Experts of a small language model.
Size: 12 layers, width 192, 21M parameters.
Training: a variant of SOAP for the experts, 7663 steps.
Below are experts of layer 3 (counted from 0) of a mixture-of-experts language model. Rows are named router (the router's row for the expert), down (a neuron's output weights, with its number) and show model dimensions 0-191. Each number is 128 + 32 x the weight over its row's rms, rounded and kept within 0 to 255. Numbers have three digits each.
After each expert's rows: a language model's description of what the expert responds to. This comes from a sample of Wikipedia text that the model never trained on.

# expert 2
router:139148136063123091107106128102172106158159090100147096125126100086164168156127092111119119112165123117122110105094082185117114159067170115080124179161120096098107143175106079152123125143153121114157111141211146196121130118128135089155131105096156167149179116172090220111101077116183125122126197103124100094057113142138131124165178101167165097094145123117056116142115100101118078141195134118135143147178133099112130098123132075130115147100154126096165134159096164152124084133083142183107146124169109140133117175128083070115169132043147144117136190154103107089185064166120174110
down2:060099140098117186129130072114121137128091137176135126124141136131158138117068097097129168143120146116131106112120203131149122094080087112115176183117115153076116115043089077139107168119109131138125163107140116107164125117133136096172139174176142161095158131093195135140120133119170075152065062140097096144144133151130152114165111118108168200101115112169172181158105126069175136170185124205122120094118066096104201156127091158089127180144095109162158107119115185123153103105116095110161159076116103125102145166144117113095167142183177098117074081160116115131098116148161070156
down3:120126134151163091179133089090171120139088143097136179133175122096162125163091121139188121093167138120086085107171111060172134113118094131120148115142105100138148173124113137121086175114099217140156143165090145086160063167148108164168181095122131130112146159157109185122102090118082098104142124077081063098141097139080172154160084177147121165083111120160156153079135114107151137128100086135169121162116072151137133132165128126124125157135131043159097159101115127132102096129167179139157141094178074156213196104092133156118100139175033135134124153152106126105097132136097168116
down4:128203099207137132176148131137157144147147150189087166170139124114118104102067100078114138174090118114113128124101180133092183021066108107113128098121132149153149128114118110115114145154145159152112105073086136151130108143085145142154107122125120094201084091154151148176124138168184110141140097162118124105133093149188125083140136134119114149095136104165112129096187144108162161131104130140146103039139101089125165123105071180196140075140082198144085123117099172126156151081109104095125078185137136124149073171101082135117144126142153143199113127100095114163134116136169096071
down5:060094107098154149161136146101117090055109113117115149090115119146084123066092107067138125131114131181150112128155136160167117090093126141167051144132137099133111126116140127151182134171142161112110158115102099118114075081104117140068157141163173083087163105145100103165128125169088076218123113141190165090129135167185178092105087180127097152133183116159122153114123217149093120168103157151143137149114142157175137156143099145091148115116152098138122095078195123152161117141095182116116160149087135087136152088134175178123164084128113140147130185092076194093115138111115075174
What it handles: Adverb endings, year digits

# expert 24
router:123158107136152103138074185090125123116191117163096117096094110125173112171094087108108131150144135059124137110062086134113130107139162136139117153129122120083099133132101107169141053129070066146129111123201096152142078095084126136119155163095199188146169193130109124140105079131184133153146120135169137097127100108112110182134122118131173123126085157172067103166147114101078072162196128104127142172158157106124137088119146060111127093132164175141161169152142190104162046122049148156158131125127151117163165107078096064124165141129120166160103165137132129112181165111132105115
down24:093154154075153111158144102195139167162163178180107075120091179143116137122084110144140076113123078106144141171131079102130097090075111124097157111102161114145154110117060150108157129120090159128152133169128184156089179164147114140163141159154092126120128123191083127160083156135084121139124088154145083178132130090148131092089162118127102110157096139165092042157130101169052137162141128124146074125092146114082129107151081126156173091106140161141124109110109121067110124152156192094192109117132140178222117162144097104154114195191141140164087115093170123123083086125123128101
down25:158125214158101147151167122191099087109212132136114150126135146075122120116137108124127134107107125148098065135181144142126088167133125080112165080132144129130101124166074092099170131097125142152089117119142192066155152160128071164138159188119051089144147098164168100146088144102122116168161103129144146112190137114131106102082151136093122091110183068144093095191085107063121085120100127106152191123112111091124106166103129146153169119059090118122118136119058085122155148077153128197086077156136122150131125132150117099175116143154139184144163155147153168068118144122166106168
down26:102114117150131175109150112123147134159110166134090154165105162119162088093141103111108117131164143087143122162148192158121084123114147172101136045102108111112094137151111117136142123091114064138162155120147126105116164110107093112105108180128148168113073062176118178148131203147097123090155130133128145133121145115086149173105129123122148131180168083110129133102144145156122173176175130094153088141148143139180162180127132146112147121053184166141140146168100089084110141108138146072116068155077142171100130141126044017187087155149094159079116131104103187115094178042146104120
down27:156143111118129148074151151089145149062131155159211142188147156168184147168199134097110109138141084156070135167090090127127096139088130101145141106096101048170124141157226110114108106117073183126085145073113111165101080139119161087145134107155180113108133023139082144099164127111135186111111181153104147131122090103096112135139165105141113151169164119157159139141078122143118157090096142100103177114113148129151124152105181131206144102161109129120130106167128102129073135123111062115114136163092152099132151174166069117081100108094136147115134109130102173131106175149125131176
What it handles: Digits and number words

# expert 10
router:126150111123073130125117131103157082120117123133127144115125151108131155172104092146112151140178134045108148092118073159111161060151143095127123134152120095110111121137157134123165073111086107163145130101184112159159093141087140128150164143146187106191142127130100116084079090106225179139149132034123135103117094185174117156168109085082117099074118146195097116203094126167119161148167196084114136136146106136102113123091116118066064111109155186137133126108105139097139070107086135138161165130091174151149120125153152084111171109100162108163121189133121173138191088156151112169
down4:102149101140142145145099143109136152092150104172118146157120122128125163095112129116167098117131132181156141144097180096119197126123204133187124179140108119075103155043227172146094159137071092115171115111121083109146104157118156075157130115104120151105175174146138101124146136099065092064166127189150126103121129134125113094178152144091077063084091076073083123157136142123094129119138133143159095097083145139056125129115162095140169084117181111127185110152114118140164191115077146099120141148175064095105148117192133091143172189109097127113131120161138101124129167102141123174
down5:096179087149174136165084124149106103112057083192129191116027139133148172087181107171107171159109140102075110112094113153162117149134085143136150151091096124126151124139073099072160117088110124174190140150108139138161143129129150161109059114108172114200145092102089167094221116113146168143130140116116164104109109148137142152124097156148106132171083106144169141125137085109158091132156153129156102087143107091150152173119152080141157132125161146150131120138082093082139146149127129098081122155163093101063079116074114147156128091202120095092076103114153170105187175137130146110
down6:081166091163135197135149141177141120104170077065124138169036115139128093148160128142057123157114153143100139115111182126122175129167119118113131119156148144109115121134099070153129149098180155119093166097136106146152184106088133138190125138116110137107109068075145099133087147148200117113150096124112116117129179156148141107019140138175102088120134134139131177166136110135128124078137159156107187074156126125100090152146085107044151191143147169176135069103106106121198148143107155133086172159114081132121171151125151112165109131124084104119132166112080088126110141085074184123
down7:134191150166120180116107150124125081129100124138081124145120112150134134074116122159124063129175144171092031103139110101091113210077170123097113068129141159139139163144105095117123091164137229170120108098145179105081147125116139138201097110135132129168112157132097158127154185108103139161108050109152123138096171096116131109113065079146113145145154077133089192101171102121126076091090110141144188101174108187150191163087150098121099193164171104083115147131129104103169135148127147112108099160172143134128133142112117121193156109155096124154103112092129117138167071123117118146
What it handles: Determiners before nouns

# expert 7
router:151157123111141089108136135076130127147152167100118105100100139115181127135130101140094155120153127117144110136124108131118119128102137134127103137164148105076051143125087159119120048127143138100111119102186106154073122173053174135104125134109191104134158127124143105141113110057172150091130175053156130091109149099140045147191127071128135120108094154134051053178125117148088114198159149077132191114190094143110154109145134094124125088152135177142138136129119157142089082187068151169158170117111171104168137109159143100107200147105145158121126143184152146100203116150143112192
down27:093143148142130120123183093225107165118152170130084087151123186127172129127146100055177129166129150108082088146110135157078128118153154130120085189117133122118127128098113114119112106110142052102131118162191124105129105134061090159121111139156138181123158118170184133165185102084135166179073098172179164153139148106140139131118098136118108161205118131128158090106147098137111135136153188155064096096157134176130159146049067145128157161071130178137145095139142104071147135123142073098087122134142140128122166120086077113157098057110094164073121118181101137090109131135102161145
down28:168074113097108122120120127142149117165140123115110134092182150140115123131130173129093149097155172130050083127145115097193099092201115133142160157076149106173133060126169148081127114116111155171126110094087057174135081110108081155156131197055138166131173122137107098121165098161170071165154162142127125102106099183130128122133135069061105138097131136105084145079167127156108069112140139093141122136169169122088125103182150138169080212122120109113134087113116186164163154149145156151174140099144075155079170148149097078141158115061130143082127089172151112142116152137110110154
down29:129137107136097122162178110147188096155135143100135147141088084184090118131089128132117123093094187039203166100081145091121144130112058114144139067147122163082145129164120157154120136142148128143147165128125158141159160132150123153156069113099137075109130151147147105138189125165094118131096128130173160111140087165185128080188158128145106100052182128144171118109136144084115139126132204094131145164162118094155142142110104086139173172104131106155138107135136171079185112144127110083071084127129072122126087162065100142117102155152136051136092144079108182139184107069151142067
down30:140071086098138164136133112104128168106116107152159061134110122098145079149131170112056127152129119121156194123174169080154118112180105146107108159084186170108097092120175109110104144139143153180074101108214040206144158133079181151070116086088111109132074072121129112083122111096144064176101089154129158124143126135181131106148135095117100147138112160084130073163070172106145091156126138119153152148161132130110181142069124121099139140165117160152116139161176126122140117142097167130181138114116135128143105154172104210120125168109117154078115156099099126158103110126199121160
What it handles: Prepositions and dates

# expert 6
router:131155177110141091148134194092131116108132163177123117106091093096147121131165151109089161163114131147134151102089097164144144106113141136151096120140084077107045099138131164108172116123151115096118091093185133112083126118087128103108150191077117184094172205113131177105075093071170159141102113108140131114125132114131102160131163077184165125069141118136044090152145094180087089147130144145160166183138129096052096123104184144073154077149173144154148105126114166138163063123102165219086108106094122104129152166093136085133090139151117130144095178131137123142172113162120093141
down8:207121099158113101112136113128134107122124088137091089138168118148178079170177183140119145108078132123157106100181163118109101092123126152091116072107168112065096075193120112122182090159153129125111110114138111121153134075166164148103130099113118176117090103153140155090107151100124119122139090046101198174148143054123161124131060129089152180119135097086180188120116094148091105129088120127199105184188184127090169152143110125145156073164092138114146139152118126098126116172118168105089120174119150129103146153104128173186177108084117125090080149157125141152102145161095166186
down9:130122149216143106055135143142119116126177127131153119210115097088053119106109121085113167192110099207116111130106190200099143069155103104120099175175094169127176126123185108197090097129139097145091110138105148143137118085148138124123122125077125118155154098137091134200160158098085109135125165203118126126121139130166144061178165100076127146130121121121160156149176100131099093111174099111160138142118172140115105067174150156159120103139097098139122107104157126139125175127113155136148137090161130073053171148111168123107056164113080117152137085118134084111084124146107138108
down10:109174111172116143120105146130096158131159118161083169106125091192152143125117126111102127102103118167126153071129097102118131145177173163113101171142106149135136067143208131166135159113146158165129058139147105170082145159160164139192087127106096108166165059087128129131136121147125105146125125129114073132088172028129136134119159141161140078151083185144111123170190085136150062148152117102140125100101108148102054162108128105174126192114078083097111092118128125125074151126121115138150103096055168110164138089194127137166100107108149130093178107144197095096072178133127130162
down11:141101113152128126194172131167149110106118128105104098145103091103125120153142113168168133169099082151131183077140133069137151131131097140150116158134112095158141144109157132123144122144127115129145123102046094097085163149120122089144171090141046126076129126085036174131152157131108115180127131111097146142152165152115188135147120103151160162120123181157100099161208137155156151124106101165143134084087060139158157143136107078087110191105096104151156118115064136059177165144167100129170095075157131070140082193181136089154114072153161087051137140143117154145124082174101125141
What it handles: Word-ending fragments

# expert 11
router:135183122137163117082059161094119135166146143148131113091106137104108149159126167127159131133097147116153128103067105110153127104087130124148124148143149128136080140133108132135162130134102128131157118097177136136133145126083138147144131127095160184092125125122078168082099037095225151128084082132161099082124093169107081137148122107160119126117101150188128070129134118162099128165128181097180162143124138146098094115135171092095078169141120166098125116119115175176194103106067128146126139047042145152141118105126161059079146124117138125192161167193146141122241085168111142149
down2:151132170194159109130079078181130180142151106109105112166143172124145145056109182162151122058094133097084109110102154163143095109145112113059096103049189142151156103125124191085064134082167101141129140107106069091147102155143118130093192084148082145125153103116138111104158149136136141122146094137144064149120098131123114129129141136143105113091073154186131139164106129176044160138087134120173110139129064093127161128154173202152126163135147104113134135118117165120152148149092100130154149209122118176100145073123090154187144147129105123110135099126172164131182137054131109104
down3:098108139106125082128134172135114141135139143151112158175167087104187145182169138097117161172084084104106103119100108158148100192070078157118075141115065135162133137084060132187151102120105131107137142128082126140143147166145081153051113100133243095127092113139156073124140107128136147087149132113120099154128162109153142103095203126115139177123072168123089090123121162121127158104162122177159097103170101134138105163140135130222138122142159151114090169111078159189061092125129111159088128109129085151163154110122141123127137127094095159106124156146177163141091143158110104036
down4:112131122058114143162109147140165128149146158162096124152157127164160118132124112057106116108140060080208152144066132094129172141073122129110152113106108181167114156121109117134149147147137108161124112102097127068116090184177154145116128138169152133123184091142120090090112097167093084147121148169141087125108126091176102047092186075154145143144113119110091105122121058062179137089138127141083105084134080069151147101127140160143171144144182097115127108122117117122124140161150092184074068146139096137075106161136125153129119161166135170136203215167152196164119164129132115096
down5:115161122132122085143103150136133147086138151125075107071170128142149094143166158153124118118146139138144123098139166116092128143167095152114151095160128132125140095167142151160100088105142040096113106175063067131102173139166127163058136106210158129146138100154144095124125150111180149170139143088140143124113095123112098135071090161093140159054112122017140157144120130175163121168133137171066109122113178133106182185118122099165104102140111153121155171133096115154059119062053155119089137125107146061168168094163152171117099080103157157160139127114136084113157108180127193122
What it handles: Proper-name starts

# expert 8
router:149107114147185077083100142069135104151152169148107131118130135104153162160122141129131150093175081108144176084114105122110157141087128152125157181118159077072081140149062154140147077156116111112172172085160129193098112183122097166136124104098143158159138169146075131126102071134157118124091168088173084104130119171117092168181071085119161119124098157166093124147097120115179110131186179143143110133154114130114116052099133057077092126137167169137152153129131146104148111108099161165128129087069129103162146174100160058095114177122176122100114156169092133099184121144189137198
down1:130113168093127161131089127150118083156137076145113155133155145076166142193142118109116132128088097083079097127103112099105141093144076170093183148172079161102102111172125172125087171125115048115067188112074116105147124113145138135148148169093126114160152113101161114111130137171154168094120127137095157074134136149120137083149152091119186090158148134150113154107129202173117095119112130089149186112200139188171174086048161180137121156144159125112095153151127145115111181154094124114095121101076182103116139173121084161057146035124115154111142100159132090129129111182111143172
down2:091070181132150123130110200158141121117150089150098154086114166100119111128130080125091089149145112141111138178094042116157124121118172147126156109159165192174072103081123123075133162135140113171140058145105104066109122151108126085130151112149119154183157161105108149164120160107157136216117130172125167116144140143139109099136073062134112127148163085104090161108113105135083086141120175117176163148148069092161155127159153141124127091133133120148135191156193146149138141035065088108088120179122113080117074173133162133136141089152085165173077097112148127116170180130128138126
down3:075173193086109149147092138176060115067131100143114074130130151145185154165157104183104055131137129090106107103135096115121097076053160157076076178129178103145104159142144128155163181150116147166150096156163128132149215172129169122104138079098091109123072151194153131156145114148130172134145150128141175103108130112118122120100128167131077126187128140082120153105118066126112107176113191122071152107113160140147100099078141151164124152125135097076126118095186132155106144116152149095129121147126091125168122093143143107138135113095148125070164140157142117198176048116093096100
down4:111131119130101072133129127079112087096121097177153133137149144127137196179116098083098184128132084140161119127135152029115171117149124118085144140091057125031115116092132173102115104177154094122085101166118074131056106097167201111114122136155173133081162140140125099149185170151131135113092081137135168148104121116159126165102113162143139081135124107139101124153212129102153150155116161127055124117164105181128133138113101094124162118085151149162179119116152125074171112182158078083152103107091155096183153111141136111176176137100101172117115095112109159136117167150121167197
What it handles: Word-initial consonant clusters

# expert 31
router:114163081146170115120101162103128122134228183140101145130109061079109151174144172056161157094110103119146138139077121168199149082103132113123110120160117081123081123117076178096161109115125067117057130089182119118123107120149158149144187111142171175132164140107101119145103050116160123179089147123180074083127103140150065117142175102157124087108106155170109119178148123146155116174135148141128167104167127149064120153120160108110120124102184149137108101114076190134175116081112140148108128059097117120151132149166087077098158124116162165131155152131153099083178107139144083146
down4:114106084132160091103203139184114157115097145139105128087104131083170135094118070058153108073090192156118154131108068148161120137133138144157090136172102169168123139063124104103130080104094159147144174087088101136109152103078097122165113151104108171122135127121207132151109144158125158150171165093143053118140130216100137115137165122118107159161154165193179083152112115131129112138088116094098164104172112173162112119194082100126105071144119144173108143108190185187136126103162109100099161154092109135160177096157157108091103078127089096149122128131141091098099128178113112155
down5:104186148111190087100149154079113165112105134113112125159147163142073136068125058101115103120174116101074177122156097109162144147142097135127156112124180083193111168122133144097123148114119132097174106146124119134177180101134160151147119106198134163139101076141133188113155120177080154110144136131128078154128098150113174108119126095098131089121100109150156071127183098083129075174152086105061123117111166141133177145174160180133157156071178154144130112143119045104094118220112097128060115117161114151174117172149100130133135147161105132116160083087132083109077132109181130076
down6:141086116134148171091113162090125111099118168177128164190122188084177125175114172137108155108160188142121150184108122173144169109109093150064112130072123134083174068130084144101099118091081132176156173142109081180155114093104091093157131100085131155123152139077113090087133123148157108170097128101072186157089131126164132084101169153106091117087093091153133144086157155111188197104164111170169130135114102185135133121070108143158123138161092092149116078105129149115149130123135152138185112138131130103085090178104094098188165174085127068131151131119085123173153143065134151129
down7:072161109109162174071147082146156119083072142117104165107134131129123156134141179033083092137172113093127121133140138120104132179152109154160076135130113146150139172154158134124150125098073152127128088164170120089144056114150134101098102057124105128061148094130097168169193149082124110222166117139094144160137124091089099174124093168116156106122104189176116138099125136144096103122122159166187104115095156148122115130109166156134149090223150186112140177114053155135088130127092142091128119140060102115135151125157118134112144126087185151160145113124078174183121108140097124154
What it handles: Institutional content nouns

# expert 25
router:139160063090129125122070149108118111107150139110116160104087115094117128174162106144141172084184093104096162045105110082147111100108156172163145180109122066114102167124082134145143116149153083100124119095148113142127096136110143122119126141161199168179203162116136133133119140103154185138081164060150109128072100157122080098168130089144180103099137143217101091133098175145120163171137156146095167142128130126103095113125119105082143101151130143130145130106091129137134072106115158192114164036082138114150102152124089075143176113101196152156157143132100156171198100156184098140
down1:108125115138144119093093079163136091130184135173116173122108152029137152141158155052187108175133151115131071149142086112129118109045136171143197177122124122138125118125148135104148140142146129130119105140077096117150127151214101105124157110123027140129165106137148127121109113116111067122104186117099129128150097101156124110101125169118179124057174091149124108140102154100104127117118109094129167215171130128113170124097177150111185148147088152126157166082150174096131104132119124164081087099134058070117170204132096133133123124170085077132144125104107133154105187161132141159
down2:149118105182119125120115085174137182128087092090167101115099163134131142112110131175151148142109162137196095111112148107089123161121094044177184154125157109137139170152113117132058153129161154128147095156106065102122112089169141170108098130153120165126127094137090048149138112127114103103180205153092109153089127116141117136116151125082116112121171180158090125093138180093153121120117138190100123165124103098144142147141111080130145132164110167133121127102125180124196164193099166172149113068095115093092103115114122092115096158137127090084155068145192083082116172183176146036
down3:113109170117132120118084141143161101081177152109152107114108163134136088137092084162109131117125159090078072194157161202104138142040087148173110138064160098143150151139156156117132120114133118082079148112208091124120082086125092089123167088121140092114146135174110146176132172165166110161074136097090199116108215089088160151168083178081072108102176114142092105120118157158183139082146121118128106136164151169082162127125086112097175132151112120176145109147161188195132182134114112129132161157092125171105135080101098102108135098142152122137165159156121122101141108122087109128
down4:094142090135145136131096148112107122109158143142141087071165165096071110104153152147095182125145193127118134113140024165131146140078121104089120082133123093168149101087139142154159172157161136172163144164131142129131149159158145134134123081134138135121124112143110098109124160142120151123116090161165185145196093133133115123100031084152046106128111113150082194117170162174204143119075122152080131128072142189169159114108074126164127151128110106125132119131074094078148126149157152156144065137116116160096087136088074124135127160152125137109108164060167083200107129146056140163
What it handles: Word-initial short pieces

# expert 1
router:146166143147125085105099165095150116124195113174069108145113193101137129126125143112114109106161147069135140092138098092114111118117128153082128143181109104100130087155103143148121051132161140120129156152136134139089101148120186124114160159103104145118198167146164147154077105113214107160143103093108157042112140150177139127151112131165172117052105102097077126134088107144170110162140212084150151142197115104118123109108144113121115082063140190147120144055116149147172126130093135147056191106148161091155119133103093092065126137119128109126114196140093130102181077179157128141
down1:107117135127117087130141115102099147135082150089136107139117088151131117123134174067154131121145096112094176169178151118135125139077173181096145093142147102135119134111109101065138110127125134105149163102186103134073105107138136066140073083116164131179109143164118097112139162144071086130177129089142203111082131106186145097123137163128122167111131143040157119105129104188124152121110127143170160144157202193149083130143105084219089117092181125151190074168153139159071195159184099152100097157097145121175127151113137100100098113084142144109175115133146121093056150160088134142
down2:085045134154119174130122142112134063109158128149191146184179151057110174201130134118085109097139119105166126175157142099158122148128109064165112068137115115157115169156097116088157178123096148085125186189083148106171138128170177102037143124139103141154161147169106135086148125136134109127150137086097131116129125107136114130110137104108141127174164110127060088135139175145153067145162131147069121066115169134133093034103105174145130125132128125106118122144142144139108098176152147192105045136123131159144107154154105173094123137133111162163135093061104139104162111104077168109
down3:102148045061117137143111087101121078118074091141151138151127111166115187119170169112126132175137146087124097138109127165116119117141107031094083163180104097126169150082103141181124104122154195115156154176150107102171129121116140104130116162116079137153104137160096148141140119125173123122146088200120180110111152149103100077148136174182121176194123136141179139138077173153162085115122108211169128114135095136093147157119136195172084132088088119155127097098119106184172140174103136053119119097091120088149113103068100113139192137165176140130136097123092116149120088103145099117
down4:040154152058165153088114174123119201100148168173140152144183065144108160116153127142139102100188197131159106182120090084111188172060090151144106108145140109106120134104102129095121094135111101184168124113114133137167140166086107130168101152141176128127140172105135074154166108113140132085117109153137155145118104107159119092144135155210139137084118148144095098177127145064146130144077115086048127115154133087164146131080112142093156107139144186103125085143115151070123116181119121130076089110134118138113111096104092142128151081163158222157167099126131102080183140126117115098
What it handles: Latinate suffix pieces

# expert 0
router:089154136136096116071088181138097134094126153146084119092083130114122139159108155116110107065200189091132145136131103116143111150131171123179078161159161083096075138114140143145136087199160115126109115131207094202132124137119114140108124125119198157115152127126117189112088106107200161167117118105149071117056078138139131185154102138093141074120126115177070093173101090168103070142148141162162113138109140136107122091137157130094109135122173181113175127119130161174201111153052135132136090053053143105149102152113123082118111104138173114139127131131181139110165132153136099116
down3:120102144088110116143188130143135130106155153115172180131116109131119101133096132105157113128185219114173163076106162166168172142116121139180098095167100120110144068110133198100120126152145173240153161067149141126169139106107152150103113110119112139120104088104103124114127126124116064121138106134068178139130158092129163107143149141083092087147116090199100123134046136067143120098126151169108085054206158185130131093049094103161136114177124109129082055140102124137161148129121101160120109161129162098113146137103172146117120173101089107131143070176153133103157117154129113134
down4:097075116126099146122120167109131120071186103151111116120100176174114119086084162168062152083141135137102129162177093119137104155065176102116135149116154173131193119178129101136150143173112108146109146126044109096218134143168082068110137146157172146126130149096091092109160161081121125077163125156128145188101103161129115156120126087135088126126168150124143143084132099071124140127158116128128136141095084120150158167098197155114106099195124117154111128078129089121126118173115182155101140075041117175164139175094073083130158174108149109160138112106129142088201097137106122179
down5:083141061102143117195153069153118163086112177098139131059171134117112124137118177117125093081060152158130125114130119095181155105116127184124150095091140144103104115161113125122118160170069181086153160107130073110175078154135150150107188138127161133069103070096128080105153100145137089135072126102118189162150195156085118183134139204119168137176146141187149122142151073126183136138118164164127149119169133156106107076129082139095148116175152128136133157078144155150104119135188100109124123146090089123094120121183077167133109107085122078138150114146138132119077136147101176059
down6:161092177145119102111118124140122168129177133154090082156166186105114165176185130044142096146082125106140219106109140077140092175150164119095132098126119105136144136095093162096059082128099104141132152149159099120121060138158127118103142149140128154125156126131190200140171163097160139191129175182135133102103108134088170103074148113091140146120152138094147140124168139121165125128050123121135129102132181080089123082104091182130128188145102072087142077147108125099090103147112080136116131111189142142167088121103185078069131155168183114142110066109117166100155108152115150139
What it handles: Capitals, quotes, odd bytes

# expert 14
router:101172156140134105103035145100173116133120168119107149100105101118175146178196141149155162116193144081147163090129090128177118127117163118160077112174086062091047087117097177091153130167147113136138073098181114149120102138119134143121163129121203134141168134137158153163128125112165117140090164061109054085099094153147137114154132113103114098100099106185059081126104117155128130174174175124111141135165100122081137116103203126122106123164185148126170135115091147152158121088076130152105185071137142071136122137133127090105124118101164139164104145188177151164161094142144103138
down27:031167125086040145205154130190179091127107138108100131080178129175169129128113134143124102144127073135116096164139134134193163163106159142134105101149138119114043120051109119106147135137146101101125101137109150151115115146126192098127180123112162071136130143097144115138088132135053171160138155114121117186153143151076135151135145073163060104137139094136145084139142155120108136128114102167153112142064116158108138153081103109129063126145120140108130140119108183116158145139188157100140112117063156082136097149084169130147197114113153102151162095117166169171116086177080120180
down28:090127142060121161093112145164155140130055204134130154071135227158062134116133158117121126081142120151112072091143123145115144164172140164078152162169175053138163139144125133100138121054085120081174138135138140119109137115143131108177125144155113118070135131107094117111137092079097134138104119158229150100102119151119092105108102150088159136142092177100092195112162116166088078122164095163152096132140101092097139130150134161130094207105153160142140127119195132178136134139150099128136105118106120140149127127129072136089130137109140078155152045184155093083181125142158115166
down29:151153105076089112096107097147115088100077127141132118115116101118113147145124127118142136057085111153152157190135160112181146187145146128102127109191125108149129108179075177146154138115101120121084105128174088152084171171136207119125172175085118168122184069088199168169132164115083124180135104082093144105087140134136183206097139146128149139077178126094151074152096092158082134112106103116091176124128153157123148147141113109157148149078154083162112126120132181119155095148158142092102056058101162114104172146127141132092075187103128136089105147150095190136086151111105114117
down30:117114138115144127111099142078179117080137145149129124137124111152139143181064116089188158115138141166116108139158119082100138090165137160165156140096079108064153102203201144145185130132144152113142141132085070173117155109160143094149084121091101091118125104139116219137077112160114133114120141102165114138161113162171114070169115176082100135085152150076064079092141133097155134105128160152171175100086096092101112160133152066087126122097135142142076091154147097100151211120084095180194106137145100131156107100119109185161076085110142121108161177182119157170143161120109122141
What it handles: Score and table punctuation

# expert 19
router:156189097150130114113112188121143135085159123131103108120123106115124117199107131120115174154183113120100110100069057101143120104102118088153103159178097066079073137177092112078131142198162112105099113120151135174070101128080141131129117097104132171145190105127107160118131060106167135113150131083133114119079135132164067118136114138152171120108149140171076123143120109142082126179163143135114123125138174127075154063159186102096105122174084191129138163130116141158175091046087178148115105113130166147147108095167119055108145139118142092193120211158145176160165136144123108125
down3:134096122108101139163192127154098172117089167137089136092122172203126153084193116101112064109111078130120102146174138155156135125119114158133122122113074130072143093091165189142058136189134095124114152139126135087133178106163148119124085150097084123140143132133153110111144175107151130119156125101116100107120189158126123181166120181134149136189111107120123168182132085156119204064121131132135130196112167157068142097117127119146114089148107100149112136089151125108054095172163134140138112157222119110104181104089135098179073150124118113140164120111054111106054135112120192094
down4:107106078083185149105052136112151121148140114179094151126154180143196147102122140104153147150163163157153151156087109174117144153124153144067132093100114121083117069138170101151118104105130043149169127151083136117120096138093143087162107122160151170133105173158182112140167179142133139153172121206193104157114099102156088150076177064124130196143155091140140169129099122139173048118103083146171137116112148102150117090114113130137139104108132087121099063107087187149089134139144145092147097144079071119052141095129098120150163098149143135174090123141177147146133106071131089149
down5:127097126082147133056124148119115149080140155130095148123132155168134067134124083130132083105080176156089106158096103184099150234136096128136176216109139152172126132093118157177113165108175136110129130207172122126172113099093132059173141123129081128141135116131062116150092176140054126061127104140149148162121124127075167115104138119186174134088129137157162075180139128133084091176112103174143122087116066086117125129114116173097142141144173173160146113049152124151173125105114127061157135125123116115107122126126183130151139116133175120095136085178116152094095158106101128142
down6:125134138070150141091142101149159114093114082138106139153117102094136122071145111139148069135107080094123152156125068136118132182104091214138127142158177168155162154110120123121172175124140191185117143086102158101115113162149008109144138110134114117088139145199122108116115168113174175097122132122165139143112130066067170172098151127176143161136146110140158148118118077111108100110115091059142122121123050148143123161178147142083147155130113122156063115099082173116096131148152136076073151158067104123194167103103132109094137161185171158151124100124187099114131147126117123186
What it handles: Mid-word pieces after w

# expert 3
router:088163121110136114138114200090180071132164142155116125124114114107178086169112087163113144130166094122136117128126093121155155089096090128100105160150138102056126155109123150102180114133154129085097157147166139123137125116115090182109125123076170177138159183174081111116105069049149139131156113119169097078060123147105106159174129122119158105128120132130143115157102116110080171116141180092134124117146087136120071043165136115080150084117150137127167157126128164123177087062137128173132145047126134101155157155178131066142171141064208128159133170130142096129195087164129104180
down4:179140163172174127133130145140155113113171093131160160135156139142121094103150145125167118180148079129116090121113139173103060056115182195131090169168116149093097112084124085116210118152103184128089143134110117128147160170116106129121152171081149134144087116119173132079117146118155154135149170118117170080147155049099160151061109118110130186152164159080118120130085181137105141149070110100168190085095105130140129170134133120165038101141069111166053132147081107121170111105095122118143147110154085103080197121110129160126152146157127115075072129106123102093175122101144151135
down5:112150131141121152115170121097119142144137132111175109087085157156132104143154174194137113066109175145160124086177156099106116168133138184086103065092123153137147188119095144110165117134159157136081146192174110095095176137189108178164154131119175138153126088140123096121080134099100134123137137104121140089121171120142205123112074094082171090155135101096219089105129110096113145147170032079084113079119119113165172139160121121142144115139092106094140093195124197138105187142130160135082092084134171166077126069132134181131144150104129127101122098131095105088132078095132137159
down6:122078090132103115145128124150135194100121170095120089143126104127053098104119119092138067142054133145152109102093143141149091101108112166102150123136129195149179132112126189126089143182157129163153188125096114096142136091198116141111079119090105155126100114128088159110169134121132162072111149145176096069190172138112129135139124130094135148142125143143124136134137105110079061189149213123165171148090153142180104148123160209072089082164108141164050070146073193127156160158128134137155099175138120089120169143138150159090087153137134074115138111173098123123082124156111130097
down7:150106133126101090151126138133093156160115098170139152124150140165163172103145148059126190122076047067204111130138155152128103116112124135122169099090157175107127085109140176134059129130117142061071158088165134104132084157120166182120121132095101122090090135175174108077141145105140112146203077128172097132112167182141068138145129142165098178162149134074116136166072099155096143120093136092115166117162152127091167098141108189066133186116148067132100126164121165193094081138141076081129143095124117113136142168109113163152143164112120133138133139166164136103066131177112088128
What it handles: Common verbs and nouns